python train.py --n_experts=48 --experts_per_token=6 --norm="rmsnorm" --tie_embeddings=false --beta1=0.95 --train_tokens=315400000
Below are experts of layer 3 (counted from 0) of a mixture-of-experts language model. Rows are named router (the router's row for the expert), down (a neuron's output weights, with its number) and show model dimensions 0-255. Each number is 128 + 32 x the weight over its row's rms, rounded and kept within 0 to 255. Numbers have three digits each.
Before each expert's rows: "comes before" lists some tokens at least twice as common just after its tokens as in all text. This comes from a sample of Wikipedia text that the model never trained on. Tokens count by the router's weight.

# expert 10
comes before: ".", ",", " in", " of", " and", " to"
router:074123107094123106149124125148179116193046176082123164092146128145106075065102103133166154121082122035098102146149122178117121137094177145164138112171087178123132133120120031115137084134093077153151191113167104128115177104166110112115075160152150106097139145134108121139139132129087180098144103107162162139172187141112158152146059149129137111173158149113134183146095106130130108082144169090123135177135099130114100098153125164132088085179115182116135148113156079151085174062153166218151123155146099101155137115141133179129138101149148155121083175187157141161129137131077103155064122139131169147150164076149122115138123131112122159138119141177103130150159128154177114175173176133125142122124115157168126182111134139069124146119182109138158161149084122120212148087160203
down3:156145132096139117180157094132077115129104135060115100124115153108110126070117139077119187104141163152131168102133202092162105149131095049162170115126106157126137131124156070153182145055165199121141104150169099156084117213162168119160120171129125123132149085181177139069175162144117066091095106088066143124159089119162144197145198159124083118148162146101089162102149059158146179177134103135180129134133104104091192115104139105126134096146094171099152132098130112152124105119162129136095126136150104106200104105149086098168103142162101144097180086157144134127116100135147164105158195124137178122136102108105124119154093114125090123100101080124062156158090104075098127154084110153147151137143120104110159172138126162120149138103147167102102149115170108128130204074051137
down4:108099076124179079121138102217124129138103128148092161097124081077107091088179105128131154112160131052125117117166111139156105040113154181147124060054073089135088159143155076083101080110109133070133205075135107108107081139087109168164115169091159106119134154141073150098110109092119102135154112098142131093152120170068113126132125085130153130117134074123156128121149164048216129085129121087133115130103117164123126137142099157071091126129149171189128099157127049095147163125153124135082122172137119122137129159143069088131093174177147124113136092126122145132143134162119098180171102140091122126159153122142067137092140103122138106124164156139100139135161158148121131105078155093185070146141128143137117175125132119184093155099117195108121134131134146048216151132112164
down5:145206121159104133149143077113133124109170152159144172180119113144105214125114146124122097120111167118105152109061101150149073134143109108115161083123196087071112122122111113126137201185149084142101144123143135124109131123106149125172145085183131146130128170111146097096128107149112155152107155171144121098144141132136096129169168110088141108125104182107205118127143128179118096077153125133143108171195217102110140093109140133125210104108110085163125155129078184101156108135140147235137119064121171162155094096153137138192091176121133126173166188088113077153099155156123099098136102114155129049072163107126112155127137158142115211092095177125149173119119102126100136145195106125102117068115126120084169156124113147084139145175172101194095132152134130153116148104172160
down6:124157098124107131166116097146107149063114143133178137144151184188122105134169182119097172124114118149098108107104102170107149131127109192131093122113149090146164022092136142229128126126104117109119135145072169137119074118138140100104130102110165126117123123164147125147183124131070133098080184079147212085189081185092167109127175151137108139086150193077109111134144137107103169115066123138122120158141090135136082164097063084174101166116095162112131103131139110101133089130138098129044107080163079139077087164137141112145079048129145123094160100119085119175153140131076135099088123112128133067152111053132136157118168052203170170139127131151099170104131108155116143167080175129141127120107153162158120119147141152160139145119094091179107135152113132114143093098112144
down7:132165145165161131099102084094121156179103059119174195143088157156157117145090113084151109132172129127105135119095129124152133123107186121165075118082094170062134150108078119159135124159108097151167089172099105045154158141100093116145158186190156164102128116180105160168129163166170110127100099140094126103107109171139054132160107128140112132099126107180118116166082147164117082151127142119122144138167080117151019117111115145160176070065126127107144153123141155071090107150114075076177071150123145149120142134100136160128163118093183116154159162144158125082152163064122125163175149134122148122152097142057090113146123114162151113155128096139136139142174156116183078137099081135126132111148043142137140145154121098099122168137100192163194078104174111178182147166113145
down8:103166097107112099109215107113144116115105160111129171122113064133178131166147118085150090190153136147148131145156135114070157127129112105169086097131078139120134123088140160168208146143105074143122170122136148196155079191130126150119096092141108142115109056110130109160106078210107092119145183099132131112084068110115119170075067167128133140144116155115096119188124131173142070120113121141134158061124087097120165142191129109172139078108157173134137167118124079145090127133109116118132133119137137119144127134116107193094116120159093097103123103109090218175120171119063128097150122126184192152134143082102129136144084154109176150188094099119112069087112137091116102118081157156132129168203132143097114088101160204143140097194138122130149160124101193097156124148094086
down9:131103146125102079079169143134151116097120160106147044086085110098152122149115113172052119148103175175099122137168140119177134119091104149085091132132105142168135152116128162099175135119104054130141166110120134117115074183086197095135117126110106127102031158087143072124113155165106132124177107118155148131106178145103145164122136112167114107123106155084114062106111128111105131181098162139089126112082073090126136164070082031126123156085163133196156150105133135190128146125143132123118126089180127150091146146107150113163121187123081145141121082132121171151135096224184168134128158203166118178145136083146099132080114080123143162110118088094152079163126139111174097164130151100098177153190130142127112116099151166112086125104153122164085172145087183111111066121126117
down10:129125133112074153118129100111138117112101138098115099068148100117188124129129094108071174156126170147150117102184191130129141085072140147155129085116130082085136092143124137166114108081054107071161134178168115075175141128147133138112102092170151122160162094112129080106117125131086094230178113131163182102138069093134165142147160124048122098180170073103136174169132113121087153108117175126082152128105138113149116087196114096121113116173100173142143085135131112116098128076146134120169124124078090128180173076101111164123076145132093181087112165122090080126128180032114167217138132132115068182151125130085107114133083159080136107116125148082106162126144088109157146152161089075126175172075143187114102122113103130118102159144126121124098129123111101130093099140107095
down11:154105113096161071158090145091175195182169080108145116155086118098170139088094149059134112047081102114156135148152106144122130130102162151160162130114140078131146148144139141077151155137112161102081074119136166123103212123142176103085128117174128118114099179086162128041148133126151112131105099098114152132106128173147161161181079151175089157109158150104100137102085124131141064115155146171097161134115064108148072155119147119142133164122127130127169155138121151111139100139167122163164191110111122202173172118165104162180121075098134168126123149131127155120073156154127123171151168146192123093149119101119056123163101173177167133074129156137126154147096183125145108064092115115189158108146168134080157176155109073142113059154135102104083068128154173161123117083124104
down12:137098152100188087090150136122135132142130156127124138129080142126146106094158154062155117142139124129079130069118107076141155140105123177159124112175140100107150125071140075148072134196106138085134143117096117151182094158110110108094144106056136104123155063143091170181114078172101125108091128135148132119128099176098129064106156090134108072155153091082124167189135100103122135160095155124165209148174110127139105123186075085155114120187137107153102136089099140127174119150158097070124082118105118128084118144099103124119085103106106103116099111039109149112146153132116080128164143111180167161176098136129163144135196110110202081130046138188156128121073118121127108118111192098192128089100127148100108075084093114142148056166121206094170148173091117126128128110110115
down13:151131139150142139077128087138083133109082210129153172111112065117085101083071124114114100113124135134118138071128145059083147146152164139084168070118118125117146171177165144141135140106105103115162097143137185148137137160124095091111128148084094135192134163133127085153154172102112172119107179134164076129089154182107158081187131058147144102096097115197141119130124116130082105121118177094059084177120121116115182138041092129121129120159131105118140092184094180102098076121122159151091090190097090108135089200164146140145188145094151121133147150110126104128204109146171138123141093149105060161154081124092136190151106135095171099123164086172079119126108096101146099170155116089122127098118111102113139196137159156154115111126127173167123102166140120170099145053145163
down14:175136078146132155128140153121126099120143106114118115122146144149148123131162170132079122130125112115112201152135137077095085116149169084150116108127184081135134114130165161182110170118115053078153132178151091136112077191157132102128128126126075133168073085130138093132080140109114134157063116138166111093127103111182181078118137156084126125089157109124101094184122159078177121110119222135111131128129121119124179110081115132145106155080154137172120135113157112113121114140125114210141119112156124113086142163142127118102017148141112119133197117200107100081104198107204096068161128116110109138100057124056120175129115112155080137127115104131095097149164127172147159159105096115167143173122102158172132153175111164168173151102101089165080118127188140098150064191162114
down15:108195131084173133116184169114136154152109124076150108122141107137075073097132158104177127194187117166140143164113125145162154086096099088110134156145064124184170082152177070140125142145117099134105144096148170147146160081092142092139107079113144137033117103124084167126103120117091162111135145132146142143107148149100116096135119150099103140144182142167134122128132145133147146140074116111186100168059152119138142098105179144113155147100084135194139129135173092085170115090219113121098127119046118061140130075055076092149180191116135126130121150087111127151104072119104107122068114138147125143179164156166118121189125144060076090143104111102121089084136192117117115121112129123149093165191079140152114125122147079196148103159118178129143090156125163132173114090115149
down16:176113142161139058094116139109128105131132094143148148136072111163173069152133124113118145103066075129138135140092107144085108150101108065140087202138158116095133074132166140163098112136124152136120124082086109187136106196103124163132130108045113146098139074128140205161091132118194145109057134130112115149104063115112106124145144104126108076062135123094087141134142127113141112133065055103168168107143113160180216108077169110173086160151130112129078153098138143113115131103128112121111098109095169114064104087111106161118069096112142140126142125125053148117100124143200116173151123134140130181136100108099199156175132081168151107089142107068137121172104133130112153171159165147159099129155070113101116113124138171099102082134112205140166099074099147077129106106179136
down17:069142170129163069117108120075130167165134118103108096141124108165136139097152106159157110130186089111142147124111131097157111133115086098155152076033107102179112133084147128089066172160093139153194068086132076081141099154135139117081116114054123118164070143133112185171136097160122050150109119112076116148085185172085138177103114110134104153099096186116113153086135107125150141107116146147134159098135094176101125144145141095143113135136145165136094131141121114123163133076116080106171155090148213138111126058098102119134076090153140170098129149164066161120182155153130141136153105111147156139178092110060183111173137152156088127186146086129048095133153153079106111144142173113153118065154125122146111150096127149121129054181096185103156083151132093086127126160125133
down18:159136109155131193190113150144093106178165126114152077178153122060125144109173134186159114098130116121135111146153127138127099118143134160110091111144175144156152139140107116139151157105097104112084111139114141104117139111109095087101173098093101084115124208171161096140147119123146148155140111076120062146064117115055157084176089142134138107159131162100124150138116085165163134136096074130138170106049117085148069103155169163147084128118135132171077160189163131117139087124157101098189102066111078112143086078167125090173144101153133174163181113100113117133149177122115133119211124120221121101139134142134170143077135116133111171162046118152156093060144096106073150132122177070118158115167169123185129148129132085177138100077119112160093123162177114107134107185177128
down19:091179130173158090129117132094205137086141109141094137152147101115180154140140105170151122139117168171098160101175173156128083211183114142116104124112127137134171083121135167099148148156148139127094119143138064117184140039093144175105125116135120126096151143070201170124112089156158191148117119166110143162158094148103120101164165118121120172111137102152109116156137111114102131143176138155131133168123119140143102141099193132145184126121099132154090142142163145170129169143123162097195057109110202132121113084160094122134118109125083118214168173116135149169117109102094055135136182086152172082174142115092108171135207059105112171149109166155155133102145123108098165117110110137100115097106165100100171144036152127105133117106179144170198110104086102129147129121182074
down20:123097152125108114136074151117160134161096118098139169119133136152140139150114224131141144054113103080133175163113123114176132158175191111107105056117157101098116137118151101132095093147102069106045109103126096122102159142146108031125092115118116111105105123121119147081090132072142085145156117141141178112104127100116121189161138112114150179116188146131070163131113099139099137137129141114087178148094121126142108105122169123095132137161097124080138080110134082137136107193144077132164111129113163117125183122157147121145065099168101170082134115155138094122094142104127144161101207181126111114148138173143159114066153105125103084099122147177157139163114099160185119029158091139167109156138118131076148068116027064065143111134213150138139140108173165111105100125092158
down21:166130138142144104141119097150124218167169141100170192121159108105114125121124104108102134109099136061123154150154139141158120177142097100083143083129113081115136141172182092076117182126142165144153173146214100101100079218087209141114160135136145244158122156152118163148161089121140113098076127141108135072157150133148187119146150150169138124138101135144075146108122145139220059054148101122123084127094141172156192157138175149119131107112115092115098150124072149149088221139128124153166168133118140183089143097130145143106081121128149150141115154131129217084133119188113130141124124151106148146118144106154083082143101106147094172119134163107106140168121140082123136078146136064123119086177108098123110095113132099085106135138155104071140107139122117084127155153165145
down22:121152144152088211098151129135112118075117151144150143149112124128093144134131095153136160155187164112147135112138134093143160153176103088152140126187155107126081162121086126071097145077114132107107141129107121123197167125060083108182127096122165144102103114134132065132107122179167168153132151081144168134113123107137135138075113090141155123158164050114158153113057092190113139229158128090146076136117105152127099123164131087105104189142107146134047134195110074112088213097112089130170117138091085099141095163170195152123120131079080161162186107133137135148117094131148170112199173108124148079101121130171109182132113128131115099187148159116117146151196133145165125084164141133161129186136147127179057141161126123082072090097150137127126159106150117109144095122104163
down23:141072140095173154147173130148129110189137144147161138108144157122139075041162182131151133112127132129110122125106111085110135137132120115149170163126109134146196099123085135106126093107124084111181125116186078118110127067154144136130155141110121101115103081066141131168120121185164033055067084139091146176120124173121154120113090037098074142124144159106084188152125120174100130138086169168143150083154135115094119189122157137157103113127126150168091130172120038151158131110138105101127119128149116080149171097141075185113137097096154152174124174177089180077157107093150175078162096141130141153138147115111202104085124065130164140146140101112080128096140084094121140137140105149188167147097101094105101137073109158140105117070181116095141048108120130094126115103151114
down24:143144121119121127112121114101067106100105138108192094161128152146105186068184142086143133132165176100098134127121112157119116153107148205104138146116149069099102134134099194149106143073111165118139165142094147146159117147128170099118101122182129125151121215163106155123175107161095186190094075117149125132133101153150120139148123106138133143121128161201105139079163177101137100123153122122135152079114095120174139206121160160153126153114198065124150046150177162161159124122095087188100134161172194177130182089040170160101120132099112041152172166114140132163075162186129134182145177139107153166157122138102163139200116146119126150126112111092154111176108151122138136159132141128089109144091152149045122153096128145108124120134096120150100130106148125163082171165108179
down25:157169111158134146132133156083193122178122157106125154195152097140127126090156134115131163083199203166122103082111121082133173164130073106156152169169131121100160105195149097122152119096145120177131144167130106148140074113182117163137139212098147086129098041090128182118215145140164049138087119139118154145119102129128099131155078139097169120088170119149138159157105162136086082147110172147146159156116158126208123113135169092111142076128120164125098144110115097137108108138106150150100125098118138148170091103120141011178151086136113113143117115058192114114093117146103106150175118123117141136119155177107113139081127105112142155130086118157126185101180144147089135133099114143206135145119148178083140137118129132140136120123064118067118063157105143144212125121155152
down26:157158104131151164154078125120097135158153144107160128091151140157109095107024150087100101105118105088117188147142072146117083116088118161122152132097167112099080113150117087086104155137168149123124100130153141125131127114100127107119125089173157134151130207119129116119107134061138108137115142117185119163144057159127152136191144078077086095105190078167154097135136114149116099159167148101052098127130184125137000148099092159175174165175131093155131166150123167078147126188137086166098143152113137123151166102113134175156121101110190145187118126159122124117126168140121128096138173147113136014131165125104151145093147159046106114095109170119066147068089126133120119129130115159204139105136119146152170149100139089124137122147137109117123109166095140076185099151170122
down27:072124101113105095141152156125158070174118123159156149152116192145117078175178091147138198104152197083114120134087160120143134137202131135115120156083161133098104139156194170134165132131077123164138131137151126096121092153155120106125135115095146058126126123123195099112135077044191079123135122126100132171149131101137137112069096147126125106140192132108134108157148091118122105146134109145104138091126125159076156072211151115065112107095069186135065161137151111132151084070182156115166175085161144163098117113113171115071116119174116098063110157124123077106126140139151086108152097106091198093167115103160152150073112114132148059152121123078108099126173122143081150168150169152063134107126149120170192096127107118121116092155118132073115163109081105098061133133115139
down28:093136151127134131085116128157123131150145108157133116116171133152159129210097149132116153147221222157130177093122162112147141119124126144098131111128170047157157142122122180081170134202079115123141125093102139144163136096143103119119124142134105105149120122141208116115204183102199100193174131144178124131087120117151094079147119144145106125110087110167104121149148108123136194123181104117141079158124142119059159181117138063119112141177141141162129135092079144166131126115107091134095053177058145172119186109137163106148113085120124114162136171093137137155142157108108092138099115129112135170114124160182142099229081066119131168145141151127105132163108144149121109118130125143139136130144117115123102095198151197173097126112150070108115062124124061075143115077061118
down29:097166199114108076122100144127153142196114097125120151092087125133108126175122130145159102116119130187120092065091141113192114096136112155141106085087133093108086074117091169070158143073159098095138131117097133133123178109172131104161187118133143134152099145085102151188098172163127063075118146182099109170107191108140128142094130089147127173086091096165119118065133147119109117155116124195122083104147141120130166074185109175089149095102140182190172114115096119145135106133154135103162098164097171117155076117117146133142140149151075149133089135072180174169153112087129095173123152140175122104197096133085093124069141092077140105190139114059134094133124150100131173109148124131135124138140153167135131137163139132133088146089146103151120080183098094225132129110089207
down30:204124142143130129156095132059158125136135099125128138167170178120124096121141124097150135136085092159144172120091140134136114171111120096119206122112114120173146142142163090174146191124147199119134103124129159094132130133140151151115058139083098109204138129116111166151100078069138125201107131080153109152133114112170097103141112147113099111090128207169103118140139063131148120125158077126121152148141106121069117135145130115116123117121065114116126130105163133081072189095107160097123135163116191172149197065092112128167143128121137163094146112207120174121114117080201120121141119135088088163124163105108171144185110101152132151115108094112086130127122165072095155184142109160128178093052198129099148149145156171096069054112130064161144161139102111138205159071112160
down31:118129074117162104124128068133099134129082107096174151152099152143121104181150082057161123128122142092165148154158145112162133154157112165125166159133100079137089148106140164161079122107144179126158116069158143177143159167118130114139202109158147121119169117091169110132172108078143110071154173131129089154188104084143081111170102117082105150172083099078095140192084101101140154136087164091103147142080155080096084171109153087119111099152084128109127172135125145103130207119187133142059122110106106131081100157193156144099104105179144144070133138083112126149127113159116096119085072110071139104182163126171089153172115090061102115128146239123139116107123131071105145086075151092102133093075090149135134161134135088155094106100112165102151112161139094101138159137081100
down32:140131133130103137173100145113148173167193161112169158142098099130128034129133119139139129146130108070114175120093107110114146123143135083141129110120096177105141161173100093108124087106103176139105182126131099098237144182200093137087139134118144128150116132157130116101135164160099191154231130173098109153130122216119101162082099165147129131083084162127083101063085134144137146117117176081178130097122131225129119094137125153201109113179098108131158104143116165150071133139106151134118177074077125153126157123141124175131149113137099195138123159115165159120109124132110110139121154086110121119138119146084107141188179119140162100096091102120130084150162179133189164095167136156113169102104130145137196094143141182103083137134136134129066075139122148139109149055175162
down33:145127157116142172154157123145110111141067180133147132105083158093135108106149130123126117167107055173057118157070130097149102124164104192138079068138079156134127123159146112123100093127095101129158130091109113127178135169059086210181107117112122125100134063143115102182147126125126123118089102113081138130151088097078160117137120191107136082112131103162199155095119145157154124184117137190135187168137151122127129164181082124066122150121144143132095139232193106125220113097144123120106122112137111156089152111122172124121158156131143103098167079084118102130117114087140090074094064131165121167061148077140142177141103071097179112186102128092133129096092121109063151122109158135147171096137123118095087131113124088112161105115103142164141173156132125194136146113100068
down34:115144128096126134056134122071157148162112121154107055177111161118113091135168141103089115131103151182070095128157168139149161147090139124129107144128116154113181069103234205124124128153106130118148149138114148182101179136166098098136107142126128124129178111087150141126094120130156141114110112180144098141163061132101113184133100181128134132150121187099120077142121123209099179140143063142136134152151092092147146090137129127095133110149153123134151129092137109163114103105126146092111178043158148114158147062131099155173088111147143128132047096124072090151090073128180139159123135134133141134139133126179147157134092153153170133143091074151128152123067068158182089128109170096140097164140118154178145117071175152101170142076083171109161138105087191216110141065101133
down35:088137132114135144137197127188147122061130185140053178075148124146126143153118133133089138094102135140157149154042110084111080158140129185078171103091161126167122111107133080131074131102105149098080179095130099149136084127146117160134140092092176150141156083149111135085100092122092108183146098115097114115071158160052114182154107190176169138155126113084157229164065048120149185096119124099105070154110110104070106131086142106107100166121131097170119087138161150114128151135138061107175177150092165145148169093177155071120113123151177137121149111116159114186105096129048095134124124167128094113141118150119132116121133118111139150117123127137155146105069124139131119151136152116116108123172114140149197088091117115158109146187180146147154146127140168081150089125182095
down36:119183157163152186154103186149113074122112171168120137126084118113121148148074117093096116220103107139146104155111180149137156144185172129168127077153125142152122134148093112082165160129127126156142135185192196160141156108111114098169118147117145131092099133137150152169138104168089187152139144112193086102097146132131166182136154165074111146163104147084194153178044156107168132131111210074122107191111117195086107125193136090148080123188104135132150129113187113154119170156104116143149159160121126098143155122123161148083154157126100164129110144122149134126113070130149110190136102118153153102166113187115131155185108148141082154189184080087204146092142116137128132130091122122100078124134133139181162098090129140087091095101151141139147112122117165180195121141143085
down37:070167122080092123126051150149164196150144111057092074184134136087146153108125155153123191129150110170123135136142133081149138148176129113205158173187087127148087171154144124131125126141115090112072125106105152140152147129149150113127169112127124139122140080121157085174144078097113081123136150096117134177198126144162105173165133178160089175144139160105183189101143143156104104126104181126106150103128056102083080142140150132173128118171080122137127137110161139188089089048160113083108136100096095175106125131136120138162143157066113132090050132119177116141108121132099107096110076127164148111160077132123106113091078096158105060072126142089105151134171147162133110122167153145094152088139103205103122108124121155133105151208129117113095109104049115164172177105145110
down38:136120185175154099176173082146155105130086113128144144157109154134097121073142148068130119124117093144083138104123143130155164105125155165150107157144136139136162095206181180122155099168131180146062127033141141140071131107144097113153114103119073109109101164094139103145130139141086141155129090082167142176160140179177167173191117144157125184061166094127096089123086166077123150162130144170084083105159106126139244176138133165113146095113116126162109135085149102159197092150088116122196148130128143135164146105109165127092124109133119119183132116156127117146143149164136168155135115172108104092146089142116144127148147087057114113147127134160095101165131133129190181151087154133150131145133133115084107167174115119150077123100146107152109154139089179152168204142079026
down39:151095113098137151103114204150069189152164131158186126163134126168122140115084185144198182132155152171134114153124220162132111118185096128150153121130133172133104149115159042110103204098119114168165175170106158117161110156093145141104106144129150028097099122126145161119091081147109136084090183152161151117150126155096118108120171130107101127153162160183154077134091140163135091136088139162134167129088160128107113086066116187174143175162125146106126138047127209117119125115156148144118129139123121146121136106092094130108178130109101153169120098081133085123159103099120120177118117113164178116144118161149207136053135116111123066105112127135148162146106104156110131119120106160164156092108124176100183154088115127197126170069170140147132055147093095142102126135138089
down40:151117134084121103120137111202127083103156192119133131114125087109147156167196069114076121179117103105132158089144201134093138079079156118111110165083090135095093099138131194145181122083081179146153108110104115148143132135112142128207052152158119112154153149166102119103137129116148087063125069109104086097147184118099173135094161143125102116113111112084211077180181083120087073103136123114176140185124131142130143145176145133135162136153168126125151145136154234110110117091159168143083054155228131133101164141129165136138126104180115086115137121084147117076089048111148162112159120189118148102131085124155153133125160140145143132154131152163177136133118123158110161141103119196087134103091084100145130142131131116075130122109158119065171134135148147144150144104133150
down41:121072174110077135112113082094113159138136110097201120143171131135172153096110108146138134115194154169167111149145107101058132107116130152044129139086135202124072178165179148078127157127110140159200105127096091108153139128091166127082107136133140112069115141146106200080134143134142165105121113155194105144108095130149097117126150122086123121092089123124165056080105137112102093077080159087090104111139183099104186108136118148114143144107117146144115104091170128078128078149144152133147052116181150163106201122104169076146189160152098092120107152107098172133136172194101108096098095088118164200122124131168191159126121143076115182142135159162125109117146127091127184142157121133131120166118131161089123106164074097128171124123102098126157191062129110110089106165151169
down42:123139149174201151172148072122096164143140134107083150150114116143111108095083167199144074165145109081126102134166120117112121136091107104137145080129121096090166107140085097113063174145162102147104178087133093148147129073127122116129111122137144123144152127056116150119169155176111157147134133129140133075084156146098160107135108032159093163106110153143142135098131095152159192134148120096138156195135127100129115238129081139095150129158126122196103100144089122061106145163068098205167162174125120143143117113138133144104203123159124151104161168169126135141128106104112183129074126162144107140105191085125121113136134171131113093128105128102079147190143100104197124104113159152150134099117122105104047216112134089129142193143169147159124104171178161142180140072087150
down43:081122095034139147102140136124094087141185137142062163151104156130086165157112137137154093158110165119135163130144095139176122146078224177119135139071105172080138118127079161172155119148152040115119124191132062133150101098134077137171088145153134137174094129117138102151140156076121147141097138147091173164105159118134143089120106137106104157155114142118171201223098099181125104177068123123136091083113145159146103113080160099139137136109103104125129161104103101111083144168141124176134136129112145156137148104125181141090164076123122152073119160087175118099187085117151149149143045176122096092142110127124122109093143119109158156180172142132161059122127121111128129156127133167169168086105133122137081176123140194139172116203200136163177115102135119142109172132121169
down44:116145099067142110111089136165123102137124143164127164116136109149108171086116174145116166131116149174094182121091126049178109065071082189104139143144148171180066109088132119152134104095127125154102131117106153129134081119086157102116033143141127096122107096136105171147129065121106094088112086138142077130117120128169097179159143162163151129159145130065131123075163154109107124150104119124155164075136149162148170188184143082057072136150060104104126122106180137150137177129138149158142160120185141086132119134114142130086145112201090143134088084139163170167152182124153042128139113127122110220116060140080158093120180136166152109145129060120156136142123148124109160161129179082128174097110094120140161132174102091137164121103117144208086144113093094144097148129137096
down45:148151080124133104163100061124133136107120112096094152138215129166104154142141151143169106156178093105139099141111108113105122144096148181125138112165137136182102243191119173132095141124077052085133130120141098150110092152153160152060138087148134109163155135079066097128126086064168078134131060127177089107132125112100133167086193110205121108141141127099175147121132138132085126067083093127153062143134170141107138209124133174141154132122117121124163075149192153160135119078127094127103131134131126201166145088102141141138097127128116087120129116111129161096113108164142115075101135117094126120101149098179138086148105135135163102147117156132083170110138148112107168108142109140171107138136171099132084132119047168115146154132113143144100202124106115004131153119144181
down46:147060073153111118095139169124081114121190165128132137178164102095112123129106157114169049061142132137126170140097166189164136124115158184099122136188110078133149103141178124121158122132150134155136175105160128088142154117117112121172089067072121115116175152155090097103155158159150131157124128108123131113114085161117134107097232166158098082122106157152101079119093140175142196139119124182106082155186135141152083131091129117177130202144106152170097112144114104080125121150137157079171115189138103101091184165085120111099140118160084124168091143139060069105041207134183118163137171073167125131183118162122089117092131164132127154175163128130136093154140178153134103166098158148140128108154095127113176125125134123090089140127116140135097153142132062125116163096109187
down47:144121133177095146128097112102104106144107135104147135190142109125111126105096108124182153109169085164164167090085120197116165148115151139123148169121146171219100093062145113106196127159116123114143149127148139148074143101135152080179182073133117129112152113118125118147155136102162117133138114096139145111198104198123186139124087169165082151123073109159101116188144136112142157117171148188104057135135063073122086156145106082117119150112090088080103080052115110114137098124114132091171150137075179097107173124107136101153065099118118159151167184134145116175076130110144150073052141055143170105143103119122138067118099104130192184137108112113078125109165182162160130137142175113187159155155123145168095117164115117116123153107101097166121128123137090062139188105101142
down48:116099074157120113198153141096159133126097113099084131164122123059080197145170126101134088100127134130132191190147134107114081143103124121106117147133101155177168150110157145117168162104135185110100087085122119139182104082095101142131149159116121113118104129112156174073117122112128133148092095105173107205082151039163143126098113147148167132123117124139134191147127088146069056126062183125037176140148131129137178123147110121131117160095118179137173149177119095126146139111141123147227142158107135107134164096159082100203170162083177080109130154174092183158210095150151130167141131159168098132142195060130129161179133127100134116154118117125134075110133093116138125120125137123164171138108140175093181139133139072129138102167154128092134075097164145165118116121089132
down49:149088102104081127077090117119155161171139155093101184131145154131146131233151147096093149126084153163159158130164102137134166096150135120153129132121155112180105117114131124166165121160160115137127079149158140125130075147126125123095103105122137104086093120146115106115130172107128124164145124113110085136106114085194131119081071109094160237162165095122120094125147124112114140184116148112113078091143145203135126129114106096151110057112154164105166174097061120143110123115152198029210157065164175122131157105075115123093114129153059123129134193135162157086151138124112095112104124162041103150050095155140115109134142090089148092107165091126168109150116122147203133092094122157092152089149138136094100114197162138104112117115107103063124083153078096143131132157094133
down50:156131087094145128089111095133095150104128137135099193141118122061143110140157107142139194148122137074145146089170127100151099150174156193159073147108113113112109127074138101137063065149083044163123143138135186157118101088102116175189105079089170123093053145156145132220116108114164118180161095127149127064170182149095170084190138149194137130137139160116102163109161103096113129101110106162088137096139115176112122112155143185165085167182110122116159093194126100188102089122150076106083159116130158119097165175122141136140165134128099114152124165041116096127143102115137128116098096152098147076156163117080164118124122150102108129105107109111133115064126157156106059122112129158075170088166102169157095114115118149155129115147128132112223137109143116174144093124114150
down51:168113097129077110166084103117137133135104087074106120147178128168086165142110141173146137176130084093157183140123135182146086155175191099101078174143103060109180159200131088173143103117084093098169191128165143128126146164152203108124134114161114123158124117123138110126133124112163118154133137154165107161168168105094078145133156161123094115083135073174153125195121113095121060088183120088116092125108167144143084184139153157152086079145148119083159107170176112168114131083122104135093167155103097162141138150168157140112087120114172059096125100167171139136135099135111131165060101093129139133071137160156117099181113091112102095153153131100135132096128215095113157140141080130132159063147151196107121115107105096140147180076087117106132204117119103132185163124180115
down52:164097120134096088151115136075145120132177106171082148101121140149175124089124181124131102160090055107071103136127148151072099110111111106157102122100100162156140121134102056128126156078102100119150165195108119090147130118091100162115114124191130150114103154084098214095162129134177193130125104084151135132160152201077088135096084101097185124100160197106078171128117110105155123078115093155170114138119085113152042123119118121109081147165162066141152086087146091143152135087106116153186124099158141083149090125146124119199143163158206074136134139120143152120156191155128115147146142155117116097123192097073185126121158161102124203102136119120137107150088130152130144114109121148136103174129117101125132202175140157192136132108094144139189144111192127115138119127191168
down53:144115124160179190104094119122062158120208197096087115114163070147135147113129164181107134162191116079100137106113134153126127070134077180149132123200129143080156158131144145159171138128097151158089103144120098168176103144098167126130132135109149152182107152078093077151087115111165104122092146108057087155129107135150133115140118144117137094103118160041112126165134111123158141145173142103080185096113102063132161129087103105137119155097104170087161154134090083107088136133104141133144106087106135107158115116139121181115107192135127101156188141076164161151116137198102117073142105109154097123190146081176134074073115119116084146116182098119082199174129109080167128128117154139118134084110131153086102180144121174135104106143181187137114047106064101122116101151102106
down54:152084142122089088161115137124074138165086135125122112149087149176067077151134096106166199039166153189192135124123090117187135093095103124117109126079117129080129131143129125106147095092148095149170107125098114142122114180185138094118146098128095078122180186198143122149177111120158119104138140090113167123138115130134108115132120099130090104137135103130098163120119070124143057141119122126170056137167126092140122065155124106072136152095144155101138151082102141155197100111158125169170128086091121132090147108171093116062143105173176142106118156152118104141137090136105222057130120181125115155134086108191160145119133177117107160154065155161073138151114128133124143139131071136157198106131085097121158146150067119087163142099144127168166111153086163117059130115071060
down55:137130075158095107154082183106158128126121111147114157102050107093150131100133165128113055148110128188163097154125108140149140126141177157130087098140129100109093108143124157146144129062146119144178145121110115143068085180115201154109148089078175143156153126116143183152110128118190089117155133062096081115102099184075094149107105125105151151120152135127093120158149173136199083152129127122095110079090124097152156155108108087111104164105150081132133123154155088144050093139142161116114168086156101125098159134145105123075107124156199153111118118109096107089090147137115174102209124163129067110138147125092085110167182160172131116121091059120096107066121131054170090138154130141142107167160093190080135124099161075133151160116098237107128094087157166089155121150116136
down56:109153170153164157108159114180161172129153113121119141067155076086129146110105103184096119098120166151179131110142084118170175095110158124068137109116147067130170152068064059130127074147135160177159125169100139136113087112127174072125148181156202080114163110176094101156108140197152138141083111155173121103129105126111139163107121099132061128095099076103087064073110117116123123113149121134147084150112077062163140057181088140120122129122102047143117151112090082083140087152156114114169120097136132137171094143110115169142138145152120129149099156185166090101110123127066093137091144118081126126161135087209188120104093071105137080134074151156120139109182120170134139184159120120139131084161101128134093118148127130039184128135115145147155150119131110089109119098134107
down57:133081083150146134160077173127074145090119135147074099094073174099093069111159086156099130150125150102064142114123079100120139067133164144170114150211087166102155132097156105144127119127119117105126135160165140110109087159134089139132131122147154106095118104154100121150135189117074156186094140123180142070187151126169172195078109151126200128215147162116145134134095098106143153081113092107072102108158175167124123104117077149140142139171141098087183109117160077180099177074081146150132152114139124076118117152107113086100165146178112151149104158115167104111140128138132154098069119159159147143136173115128106094024128158063135106095110172146145113134145110177115152182146144091098100147098105166133095146163146151123104127126096120090207138150093156139102136124159218